Experts of a small language model: 8 layers.
Below are experts of layer 5 (counted from 0) of a mixture-of-experts language model. Rows are named router (the router's row for the expert), gate (a neuron's input weights, with its number), up (a neuron's input weights, with its number) and show model dimensions 96-191. Each number is 500 + 25 x the weight over its row's rms, rounded and kept within 0 to 999. Numbers have three digits each.
Before each expert's rows: "comes after" lists some tokens at least twice as common just before its tokens as in all text. This comes from a sample of Wikipedia text that the model never trained on. Tokens count by the router's weight.

# expert 18
comes after: " |", ",", ":", ";", " in", "|"
router:502504484486450511436512541484523512475492528522548485514510530471506498471502516496500518514506540457524481482489513508463469474550518515521444517471514505501506488513489524532502492499490505479509475514504492514531465488488506509481527510456479500452528483448470527517555557511512491510
gate0:474442530501460414526503515511470513535482474489511498486491498517501508506529468496510507486486502491512518493515522540512512536436504533446506476514508470476517505517498509519491467538495456490515549521516486489498463510513457487482464555497470500477481502482517503517491508488543504498
up0:477492482495484516475524518487459441512519527517489525501464521507526490482497479489501525485503473528513518501502536495437493452498483516538474509486526483508526478522556506544483460533481462474504538464529506517525543512480447472477517490505553509494466476523469466457514514565517479498
gate1:454466516483490448462498495518478452550523503525507506467493516520529507533479514466548499506542502525470470509529504496473529467497461505504512506486491490497463489515464508521454498524461551495465475521489469480488532489519477495470518504480469541557524528489503483466520524503478531513
up1:493488522483471488512530502516533538516513480456481479486523521495470457486527547454515539483504473519495512497495497483538557588497507478567537488480555506517454513513492491554531506467516508475500479523466511507495515512510484496439478521436531512470499519507489494498487473457529465523
gate2:527508508448506487546489503498495473510487505533476520512510509472491493531472503529485488528470514472491485453543512543454535510526461463511513485552525464557462497473492477500443529552493540499512516480491533502487506522502423507492458500527505516553548479507458481493493479506513491478
up2:482502512543491492457456495507530531478511506486520487467509514530481473466516503501510486487512527516489516524468483455508472528478486502541487483442506526477552540524514538520536486483559460519488448498469490479526514465521527494542525465497516556439440483513487484484492494496461492534
gate3:519474494499496471529523582473470572524461522468491560479504477492475480454513482455481488484519507451495499471495501514514471515532531573509458483496482476463536513487467529517515495447503494477477536537496498520535493521493457501503532458467495529471482520467503489493492481503474463470
up3:502510499506490497494472452513512485512518471496491446494490463462441545540471508517512483549489493509541460507492517495480570456513520512501508510522544526543503506536468546468493509508508482465508486480523495485505505485495529477477425541519460506521473496515455491531515526485508487504
gate4:513512520496501526505502497519504489496467484525543489471437500485503456523491518425452542468469509456503471478518533501515508538460545514495500501558476511501513470484496522470494560494485519480504516511529489517474504494457490478507506470501531493507471497471491489503492477504493509507
up4:485512506523480512508528492491495499481455498491505499515475499507501478491497482507458511513481510489491511472484520503458515555458516475480479486533500459473520525474500531516455544478503444469460509486512506550502479472444495497521544438482501492527470503512495476490486506553488481520
gate5:470523463521481520516566515539502508500477481483512493501504533497550485489529522480510522449454523563458509463500451474470479518505532474541504521501479522525503494496493487514483524550493486518507514517545503534472472507501514510475489472476516555483468523516478473510526528469458503516
up5:493541460537508530491569517522529505469520463494515474517541491500513494488489533508512558466437517524448478489506474487462541502513507484547489511488454523492496489528557519515507507494513512520543516527519525500485476510486507509496486497460512501462451519519491473498481520511467517508
gate6:456519523504475563493527563502489514479488523488402526502492524499524484495483491478485484507477529527491500475532525551536515561495468486497500458526525483493488530512511474475517545441517429518482506511485461509503491489488510531492530536486536498512507482500477521458492523511544512488
up6:518505499514499450519497477492518470520527465497540482508476501496492503542518497506522489488510521448536500526430503467497488485502529513493505529478526496476485505502474530506475502539491535516493487484521505427457524484515468496517547502527493492517503526544542472532495459488460461493
gate7:562536476506502531512472488496484516506515491500560492484523516530484553483525456497513511526478489479517471510488509523505482494500484486516546487499486470486470470485504507518505482494552502442485500495498548514508494498517500475481490454481489512475510524544518478464529488519524488499
up7:554488497551494543487504505546533487488482462515528522517499516500474511504498474527486460483526485477492465516496482499552495487479487484480525492542455521488506463529493479497479534531525494489499503514486467491556515483516481495488519491496467509440494511543541459473517503468494503458
gate8:507491473500517517532563520524496506488477504528557507467485504506527510512515514490512501494522481526455503447522506511498432499494505520471538479519492519478508496515488522517531464505482512490509458454548487515521493481486458461491456496494529508519505504548438498508488478497527494529
up8:509506492514480506530552523506505487505487482511560481478500505494551494496518521504519526489489514522464517450521528485507456500482498525475502480494472543471521459525500530500503499501473509507528475442544517508529471469490467486504475494455490480511486502533459493478502495506543493520
gate9:487499482516472510540510495537475472461507498512497522517484501516512518468472502491461544531463495535474526530456483500531495516497492533527489498482520498491525516457473516513508530497505522509512500494544492519535482474536513515521508501507503515523491485444519533501550491520502472504
up9:506495525466491503499524561486478520510505515484458500506529487455478515530485506513493493521506536541498480540518504488469474518482489484494521465500477522503461529534511503488490537545493463489466434578482478547486494493526502503514506489473489509498498490509478511472510476518483495476
gate10:513527482510516512466484512512451517548483479482472483489535511515480516449480517522528511518482525557454512509491504514493456518429507511543488516492523486536498505493504489498504501493454469485493496491482502476528500487497520504510507533514496538476512523500480521478438485503474520495
up10:518540515502492510470482487478438538550496496492503482460527497527494531438508472500536548521465535563447455518505505505507514537457515492520499527490514492517463483520494490502502490543512535471459485547460514465507460510496513504489536543470508501454491515499484485478449514523501515489
gate11:517536534493479523517512523491532553555496561502460517510497491472577499474484477519528487460534503499510488499510486564511490517477475503481477490505472492463554490500526519479476470523524494507512474505498498511484528503476502479491490488495495506489486521521503462463548509493521498533
up11:496552500520517493504526505516501559554525546509475522543504504518545497447473473534524500448540476490522454499476454516488464487466520514449502467502475502508546477468542502479471482498509500475517498514518526517497466504529541498494518471488496521448498481539510501479493533492519509509
gate12:515525527556503453515485496488480480495546503531509509515459508471478508552499471490475516534513481481485479561457453477493452449469472516508477482512560512479514507502530503452524534471476482534492522508495514526483528522515506451492498461509473528465497474503537510499508495509473498502
up12:492459454474522519504514515502523486500489565486494496501550501534542506468446561496493489473512490506531511496547519502481517522511545463503566513544474488509471502470475522524488485480500528499521487496470504512482488455526466530538493530499487495507502518483461482513508462494485496492
gate13:504547487485501503536467498465482484505530486491488541543546523508469493478542460517512500522488473527519503446537480495487519548501498540506542481553471503487498446530511512493453488522510511527505502528489517475524451476465511521514456528506512532513513509469519542519511533499528507457
up13:538450506521496511471505496537504539501524489505535481511493506459547491542446509485465507498520491460467437501527496510470485508531506463518472545478540520548517517485494518481510490494525492466490496496531495489450539521505511540470530477482491437491515475492472486480502509479471521501
gate14:525503489506458487489534539476491497509483512486567531469519483486537488510518510516449493530514497537506516512525512522497465518448434473518494491483464485523473513535518498523516501446491515517504471479487495525571478509525508486509517490499506478497487487524506519496513519478499473534
up14:524518522512504489468486482557521481546501491510489533501504451505475529501490441495508503495503464539491464451487514459543517498519518502465484522515514507489489507496495517445527482504473497493470502496466505497496486529519472505528523487490530500524518501446516516435484466507512502513
gate15:510520506551474515497510520497501556507531480464518482465489521495481416485463528501480551479504479434520503477479498483509473481534489498521490466478558518531504528523490511493482532537513508515477536495505478506493538509505475510500487504446476482513528479535530499467525577504497501492
up15:515463444489479508533550514457470496529461449512549477499532549515511530473537505490543492501528503540512513491436468505565470478484512510509462493499492511489412516488519541542479540545492460481501524483504492506521504519471494451490475487510477497512512490495470531503503485475491491476